config = dict(
    num_hidden_layers=12,
    hidden_size=128,
    d_expert=128,
    lr_router=0.000355,
    vocab_size=1031,
    tie_word_embeddings=False,
    beta2=0.98,
    batch_tokens=65536,
    max_seq_len=1024,
    train_tokens=509000000,
    max_steps=7767,
)
Below are experts of layer 8 (counted from 0) of a mixture-of-experts language model. Rows are named router (the router's row for the expert), down (a neuron's output weights, with its number) and show model dimensions 64-127. Each number is 128 + 32 x the weight over its row's rms, rounded and kept within 0 to 255. Numbers have three digits each.
Before each expert's rows: a language model's description of what the expert responds to. This comes from a sample of Wikipedia text that the model never trained on.

# expert 50
The piece si inside Asian, similar, possibly, plus capital-letter initials with a space, such as A, S, C, in sports text.
router:100111135151079136131098135132107129081127159126152140088166183058176133142131138079147108089117147136105080145122131086097169119106138158145074169097151146090069086101124146099144109123062107
down0:106114104157155165141146141114083092161159077122160118140122108084160097108072098104167132056166151136121012140125125127093082092160076123095136149113132098129100137138134190081131130130126108
down1:112163090097104194103152153183127058051112156089143171131152135179091123130111100132103168095159165136068126150154138209145196113139146163122143089139096137155085117144160083100113124090112123
down2:136096183167071142122121132151138128095123074093118084164085114184122159146164112151121041146141158059130088033122172069144134085059112148163056148111136139080129191083103111103129141140172165
down3:090138078118153086106092153117105137101130144100105196113116143227103174116114093124106058135153168125089188111160158151105172088128113118144099084128118190093144159178072125096193144088181119
down4:193086108118161144087116138138131120116193066168130185160145123196152112123122114157087100073159108109116203123088113132158099120092107098153153094090104142110146157224105074167111124109175142
down5:138091120100120182108112125124153142110155141068111114122190091121169165125098071118122123133174138135052093089140120091133146156139116132148148087114139189158118152177131091156108183176146137
down6:170166092133123151114132186096142114145137157116138110106111118206101195099092134166088108139068102111087179117149122145113136122106130102087100192174141123126171145137105118167114194116084105
down7:120150125090120135164180150100129088170146116170094103188108092160139142152139115146053128103204113135128105064095110127105122124138099124198167147124099102126134132167109086175140161101094122
down8:126081113109087096098157164159162066125114131107108115105123185087094136110133097092146158084106127157089092117185185151100151126158103139117137086114143138162115155097078057098112132081094125
down9:195165133102128152163161137136141148136098158074132127069131129129149100186134151108121104083148162196120175134064147162129141174211130163087108085199155101085134100145120077172176175115131141
down10:138127072120109164093190084162093171080114108093095135155177105157139154107149103075066138149121151120120171091094148114136126184164099137124154144096146137158084128121137095126113142120172108
down11:149112098193106079115138138123136100096144110108188122080152182095132160090172150151120135101078117174045063142146197084167138132145073104176177161117140122172095147166125127142135076112145122
down12:135129115082057092180110126128161136117136115147154129101139083208137142103137151094140118184123136117082116100126162101127157119203200123177125118119185104084133139049135181145094135065136110
down13:113143114116144147095088170155152066149146159202145095131118180167133181145184153074076137102111072202163169207163115157148138111077173114135130132128139092180102087119097102133051153115128127
down14:127093104093079189146125137156149163118145119174125146136128113219168154108149118172098153119067127178093155111129064125165135134111150121153146080142158168094159078207142128114171101090161138
down15:147141184147121136109099128116079135090138116112169127069119087133113110157083156074106142077128103092083150143127128159165072208115101128164119092125143111066139180141151124115112105174165144
down16:119153109104114169145170121102106110119194117126109100058154124017141077182110138108123126125086117148138088086134143136138174116134098105150100124135123187170119094133091134152109100101088116
down17:154161077146078138071119140095125128188143146083120114169107111089092134186094072100177091138132095139104064104118093167196124139119096136108128113137134095121139179119146121166110117150107105
down18:180092183123203091174105078105117124165094154091154140155117125150081173176145089144112158132121179119218159133117120089161083147139134147087160169125113121135119145111139201101106111106156174
down19:120068144080154173113088151157125157161120098102111184116085118177069115076107154103138135117128118108118140082125181101140128081157095102082124102065078120156148098165137143153155157155159109
down20:118103117105127146110135099167100189116121148105106081099135114139112151064120116109136071090164149115106138074177143144138110194137149095149135137102190172100150123142099122098086095167122092
down21:102113139131121180133106132042165166127141150103098110157128111121129126092130159105126102166100069136140167120108151150145072110104127099104134120128095083130096161059136108090119149105155168
down22:174239204206115123104112108078136104085107071103103139137095171106185094107139117178123163134163125126114185147125153113104103145173165109141075129081128193070143154161129145109143146179128156
down23:152174187105105159128126093130167161163097098083058138116103104163157171125111193145110105138136118082136162131097105104185135107176148168084171104179191103122094176111180129063101126142095175
down24:167125128098126148095094119129129108142061094103101183102110127224121128128126069154118139155178111103123138115111152115146142123131136139099154124139172137121157121170153132103194135131169065
down25:157138106144184087170146176101104080166108149097140118173159128152155156162162139115043127159069092096119140087090110139080100122124136115143121112138130105050143107110170122047109122117111124
down26:175086112116072151156145160164122117142131085106133169124123124114131092102161063137167088123124125122140139090148057172114131157118130153087169151118098123119142138150125135105140166147107182
down27:133143064137147116138109129197172127106080142186155122145117100087126073121160146032061165099101171150130105092118115127152165114230098098136110178141157140129102152114131104138090149157127123
down28:115110170127163112100069084155157179179068104142132064186142110085126098149155137165111121143141175109040098156104157116112115111170126134154152115103097111161112107137131104167140149175093169
down29:209152123160136110132177219149117145137119156160102112148128134204086120119137133143114100108071138129078135094181106149146115118121111121156090242140096148130212109112116096166127193099108130
down30:146118109129102116061133161052164170097149158167139159146055153156122172129119180092107126135112168208144114111068141112100104078133168103143166143143061105141089124193158140142135176110158177
down31:119157142160171152120131221110110146114180105092155093144081087173085079108122124151129120103135129162143192140170168171138104130151192052059150181117101077136129165126102084127149139165121119
down32:109138103085120024144108103101112167157086087140107075142138091027122102106109134107092086131184157138055111141116143123103147110146094178160134160085131147127101143111137098150152128122123126
down33:146188158175162086114151163141134127094119147132191144136109092134169148126095115134112120136079116115127147125118154093127168099114104118136176135157157131155089145171058138175140116112128074
down34:137124108112135172113110162132091092097138072112161148075096170118207117110140116115151084137115097094212114115088096093109141110121109128075135121109171144078144085108058121075077110130173123
down35:143102135140121199103118190111086156074117084127124113105127114139146189074161118135182181065127101114172100156116111151203128158085109156155108084118069137102123124135128159093159135091108147
down36:175139187097117115140071119147090126159145054153102136100095145107099126103063125194108146098106113157152128122145104173171140162116109144111132118100136115090175195101168114104128150097122108
down37:198055148110153170115137171133074103157111197124069158119050189140101161169105168141110150122118134115181165086175177121185129160168089172146151170144144165138133189160141147135144057103145128
down38:134105123108118134134081164093157064147123115156101169122087099111141148089152161180101148152181082108164146046050140129111156115142117114097027101126117136149132126121138109109120136104135114
down39:088139099174151160123129142106098125062146038079103186121146133102208179139158116119128143142181103075113146172123183130145135151169131142107155079140118129147097150145152092093159128141137151
down40:171136103101111144081121114102126115087166162148102096148151084086145143187140109141130127074127086172086166167123138097139161134078188131131115135144158112182162130165151127118103146175145138
down41:161187121163129151150128139083132142053194157150122104122095116194151155166152137136149104120118140156144109166163138114187092177110199146196157154079131126133100187145117184142169147195174122
down42:088078119091138148109180144096132101179111143090102123127129091214120084121076162119072094136098180174174146102115144118102197124165120079101133141114133063143105110083150124089125136155115125
down43:125107099143154068131139109129132147128100189131140155146107130160116118105176142139063118165171115137155063089098112148148074132127162120100123162140120152076204109066159106102202120087088195
down44:176129153076102131113142146120089146117153145148096135065095173180088098103112164054150098117081161117105078081162142120196112180145057137108094163160162108114117173111119149185116178146084148
down45:129125099085101126162099098113115102124108109150132113104140115169092177177084148150139125118119166144151058139186095138171106104103134140116088134137152077149131105109165206143139133060118189
down46:141142126112134131138070141112128112093073140128180115128119082109110129121132139160182174080153120081115115095175083102101143129144136169130106095126124080110164071118193092165122179126124109
down47:107149140155124109128152097170186180132117135122119114162144096155098102108114070155112136106117125201121087117098168090111053148171131085203156126164146145105157173141115156194152133160112160
down48:166134121105138098173123141137159157133186138117125118160132171201087160111087091103105132143112160178157153121127141155118110089131079113109125134125143112090100155060143149189110108182072141
down49:131076141115136125124184122103109124161117160114152105145059180124161138084070111122147090036106096183088116117112104100168132146075145139142094127093151110142082138111078093090148128145178078
down50:150180117182141145178126086106116099192110023156171200081139086126170096100118183093061184127131108058150137115092179135124098109142123164138104110132148154119117130148115112114138102135138125
down51:133095181060156130101135168133189142107114194050158111108150129122116108159111198118162127070160115111088182119132126104111151229118143157105139169104114142123144130125084109181159066057106165
down52:076126129169155079077125175119107149201111126132175133168156101058106144147133104095173119163120120173152115104063073146148118141131116117132166142152162139086093122184070105153116115175089156
down53:205092144150107079177111114148126107063135161194115172147168078123134093163086148161183089152150121065169116131117178165148112099133137154116105170116150101165075175144148111149149155153123097
down54:130134124180099189101082112139107142099122088145122097078116100194055106132123176067089110102084120127135106105113106172133145126190099122109153175177104121155170066201130126101150110092121133
down55:100175106108132078162105104118154102169113212092119093117047119200126120150153075116125153098076194133153082078144083133125097130133080120146140122145140083149131161110132147143117136094060144
down56:122135117050148083105129081083179130148119133113116139161146108128163084082091115138137111140104111103158130114114126149110191119140183141102139170093117142165112126125174182102169093125098102
down57:098146112105137109168074154131094150111130177089141160101134112104109134112101163105070117102131157188104155165108175137149121136160031140148051097104155161120182103120148120176142165090142131
down58:121112138130139110099153158100094145155165149163127116108136195140113156133102144152133132110152191107074177128061106164126086135119197159098172155180141131120190137140126155100167140137078209
down59:132103081104111125107134094119112162114135142123202121167149138144126092121101190130159105071120103121158176126195128147161145104109071120165177100073109178048136200083158139116162148095164106
down60:183118123155080125154177166146061134142135104138132109115112147130122048109173078093144151123099144169144120117179135137182132121136144052107199130089150090145159097094090147137152094112135183
down61:173179072113106105115135097155105126136151115101116155192168087131111081120161092125085109206106114146178180088128146166126153145136109065120123154110131096118114110086149083143091137158146121
down62:097139132086142109110179149132206155117155152183098139189141060109122125096144140187139189100145183134140169105178077135139146168161136164152108093141180146109176101160125119075170112173144155
down63:084147102111144068108103133079154122179171115139143151114086088120156155127116078177121137154098145114156130019125096154087129100172129086126115112113140107144154066129171128118100160138138128
down64:090127142114124130182072200112102175124158116062127115126138098093108181137104134092111106168125152125124127169078135118171142111131166166113153164071175165095169130146148202152138094124147166
down65:130079148088135056101127132145148084148099055121128061114117109086033153146165149185151175156090103137162060091110101113122124134155084122084081088171123153123123124142111097150142090181133091
down66:128161185146108113085136107155124098118114145119088134102114133096131119090111080145154159156120145113159166172144116091129192134138129090137099112155168082138208178085139179103152087131178106
down67:051060161158128106108134133135160100157051119143192098130107085156108097156167143100120121132186083139138124103086106117103156148120072095084140154100137143173132156122115183087199126146060137
down68:140120140135157093087070140185110145124069152135127129126146120122163135128099096108166109141198129096105111124110174086143127143114131167088139125179133087077103199075138151126185105122098195
down69:100124121102109162086117123112155139109135141151168114089126128149120118089176112153128158114074177101169058056115128131141157175113070094089152130124076122150081125103141157155155077155209054
down70:097090101157221144095161144147140076167138159078111140075150156153144087133155170118148128140111137169068098135153112182162101128150099100146160092203120136169115132042137086120166083146101140
down71:214112103091116116115108154132094144128140130104116133154134133170171182102127063164161107158064129132181133138125184148144022123140109139156155075120091152104142205100111141106105085168165117
down72:117151131125136139085172146121165133140116153179071123158115133062143111136138136175116110095125090090169080100189094144080106158155095129136046094152158145217196075119105124135119139120164090
down73:158158130151133134148170105153100139133128151135152116169109112105076113112093146113125134131152152150130134086123155153140144115110171117137167104110127193172140141151153112069076083143093158
down74:163130142126103134118115136104144117170111175151130129127083142226156153103053104159134157130108146101166106105148061181131118135128070145115124068148097112166117126157081133099107125091098096
down75:169083111111158153181140094148105117110126144121154079109135127133128153157117172103071146192118182155101156082197129134173164153110126072141127112133131135113065123153153130112107119083126172
down76:104134067070111115162120146089113090151164145110100078144124094181108103108127131207167095070133157154132106137141138118095110154139062139117152165097172106138115122136100087106150083119146135
down77:135134123111165038132229175108132106146107169177138107112099105154148095160119145135108070124137172107103157145150122161101151152188116078079148130151188123105156167090111123093147157203146093
down78:149156132058154090097131105136115116094107172114138139147059107152138162204053109103171091121160145157112159133137174158195129163116149094121079109164182066188120124129157155209098077089114132
down79:171093158161118102171186154152109100136129094084120123175083118112159144165102124109124133094123200091144149156162118115159119138091154176180111128130112091167097139129088130200182137123159118
down80:121180097113143107155149196156138089101099144147154106058126152150123160138051173130093190118123128109105167074099117120139150177104152087131108174159102147112177127087130104132095195177162092
down81:115172176110148136088186124157091069172099180168116125167160129114170171093174158093119089068073122111122063135175111115109129139134079117104176143125112091094093141080090139155072095127073110
down82:154100143143125212129098111117158079150139098164100132094144155088180171106119100194128119129118128105085101139096177127078155122083154118114098158107105053134151076155080106106181110154154088
down83:101168083145127135123094161132132153171128152097183106082101105137089104099115099076133086085150099193158112063176135140143137096147147121075167131216109113082163049134099143116141165167192106
down84:157145061120112121108138094093080135103159176148128144059148140149125121112114161116096122109167130098086084108098198089097115090128126141108177119097166141127176148122097160150138162139098090
down85:152066140090103170103170096135066107083117111141112099098150108135103139089138157130217150088167122122133138146141166140190136126194150115111135148121092175193066193093104132084153077184133087
down86:177118099159087153059129161133164171106104123171119131123185085120109080083087130162131156224185133061167200108101037080136128106096077108104131118164151084105119090177155135092129094157146139
down87:139142071081073139140186072059120120026127088071096089108147105146122162121138138146109071108073079098103149117098117158132089117129130184080109155113143155119148094122167126119126131092111132
down88:223122070176116189110136158185126090113172093088120161148168180075171062112141101082124107115136132161076165146111149099134124103155092174117131136113101132087129115087117183134105106134107092
down89:104096139155106141134144129177080107115092125102157163175076166248141138099119104137111128171127108136123122180130102110093082115113105133104140115098033096159109140110142168109123113125150142
down90:106119125100166093050176096144133139103086123129131131145207154098054126140114153176117121162151152118135168149051029150116184141141163142124124016192117140090141109113149144103111139109206144
down91:115111137059137096144133119198149166192106084180120142130113042137120159082099141122126153072156114115185133104105124194107109146166154119136158150136131129116098085166111089152059144129106082
down92:106073100094119093148070112065125098135154192106134125077131127137046099116089140077162160195147128133120111091131107099096076119144148042140140134086150121207167200150152150169097141082152141
down93:161142097143115109095116151116040147140062095152106086127117096111117064105090167115169110088186168118129111138134152117094133164171132106131130107197134070175129179155154149153119118171136150
down94:079063068158141102128150136081101138118162137130146109128191090179165154174130080188150139157037074143101135096118164142114125141087130134184128157070135142147118088082113117078119152169140145
down95:153077116135120148177078086126073212137122112149170164148147076108167122144160148136099090118092144113135135158177130143091086089196091086113126195081106136138085095150134106188121174105160155
down96:149106154071077101150138218191122110151117148104111125174133108120112133138117104104099141131073079096064166122104091110173120111145166087103112128141134164143196102203090152125136058128144123
down97:114148147081130118164142152161162131131195161153157100125114085145100128143151069118157194153120083050093112132175089145118169095103138119120144139102142113138084128075107167134170117105158154
down98:109166080170139138104161171111102128133198071114129135119081112130150105107079131167143092149137133175065110107169093132163224119135143118184175166099132124146150172151176170120122084137136108
down99:093166167091143146123157101075118126101137166126136132087161116090075091102104093093129077135190133131173128174122107143117164135111136114122130082172160121103112162042134155143100176156095185
down100:128148092165153169164100132131162162184159102150082143142090107145161159133118123134118106097142125087151183172151186149110134097131118072107154132128130188152126154135147167181126149149137089
down101:135055116163114137149056149177137155076103126101170130199128127094077142107088131107144089130078104142070119137206200117121125119127085152201179105147094170149132156141144100136165080123151102
down102:101178137152145138100153142154141137075232109106091127097129108113157120092152104127203116142113052081104158147114185144182152103100128110110148142120128135156125129134112120103101191195189134
down103:138173120125134101131093121138142128069164111118138107142062203096137156124085102145092106110074106124164117130130176132131130187057095103148173048165160118072134150098102185146157132106104168
down104:164163113168124090087084152103083117117134110079051145168114085101163049159157111150109110095140120062174120157139104134163133129141095129144063152177153169112200095140135092135148113172125119
down105:155207128093153109076131161100105117160093121107119079124150131089105118126090141083106088142141107091142116152130121138113174142117109084090121197079113115142153191155092156126130160123105139
down106:180110132109116083173138179113100102117173155094183131150071107161085125131135093183186122144175119137127116064112162157086182143159103114097161129133137064135147095129105134171098110116143176
down107:147095149090147158143150120185135101035082142114108144124146137175138114099195162158092109101120127095137153120129151148158151090088127139092083090136144130147171072064083123143122133099114127
down108:127095085152120108120118107162186164129122148154129138179151140182147158154118103136088097097135116158131114159060135124157115130143150133101154149162117147119160103176141155094081166126096125
down109:146088116119092094125101153142132178145157151144077118129095159153123179096164135169133094100137117184114109167136053088116165109096134127129161151167117178143133122115079145172172162136116133
down110:148114105157097150119130141125201142255096096095133131182093104129108082100140106136091124218104139125164156099130142138117136118132155086120136092106154119127137137083116076124132181160101162
down111:135129157120142072126104169152120106101111139127155147120124133100124086115143151118080131115143091119077171103093112135083156135068187148164132120177167164039123121154097131162060188088121143
down112:084087159125129143119150142173125082104154126133107130084128197197128143159152160148130161129154049149089107121079138175062176129142070153144139068175128104099155099105125092104112143149095142
down113:112106126152185134146119104158133198107116140117107088158124136111143166186136097143098145145073152152128037136063132131149131123164157141111051137124080144151175133153104049155161106121202161
down114:143161152140147098145138163079121066133135134132078177159140156069173128147120141169141131110199167107113099129074116085139123171167165136133089158104088133128185147146147106058088102119123102
down115:141146102055127081078139142106132208156110188164112096120121099166129219190107152126106150140124158146093117111122092161177095149133149098078126103161125139113076141143139114083116129124085157
down116:201106146121155096142110180172108130096119090138120149078098192137115133111197126091142187127116112136135189103116113141141151100106114147123062142094117186117162110020160107161143189100092130
down117:170177058160137149080168149163087100161151135161157124157177187105157112099127169129071150109128124074143074049148104128130140149129117094086126130167135130144105093101115120117116111106180076
down118:127112160162150151089170128136139176137133117095235038129113097093104121124173068095128138103120149133126108115110134138140167094151101167139175181123138180129178106085081109078091136159074185
down119:101156122082162138132124098149089153141156164125123151163147132175109202226098135124104139075208172156160151124176138158137148121155134138148131167110126162149125101176154126142203100185156194
down120:142070159125133081159078108082117156101163126154084179152155095110085196193126111202114139142162150188141136114130131146158152100126120143144123150163115139101103204109140165168186147190085124
down121:142126086135143201146097119157105113088142099138030128167123102093091179166140136199087112100119107133159128134117154178068115106123150174131093160154088082052101114130118069122157131128116075
down122:115077065181109135145158091178118204107116134145133128142094085155138135067117137135097153134115231098102078135140127134125116127149096147132128116103146085132128035050151127138091120137098147
down123:152118093092178114100107153099212096077141104138112115168076141199143160138158157162124160112107153115082207109145066180118104079129107161126118088112193125091153096077171116170138199160183152
down124:097123120104104126140142206159063090109128143109109135115127088141111109183134162147136184141154131102122135172118138142135148106168140171133134124166193057081139103086123179123138213096103089
down125:102109127143104120089117142120132112192184114165153147150139152070097145197157135063164165088042080202112123153068131140139111139118132146112142123177123161096126184098100107120104109172096147
down126:097159167142156083144155124102144167120124116056102091113130101124176105094138128149141076156100176161120112115124072149168144076104103107098149132094121073086165117161095113132116119138086193
down127:117135134096086165109172131134138152058099211135137102126140131081142130086058154137176142163102163113127105093121078112129163167088094156131191092110087063162102094081116115148108072106134121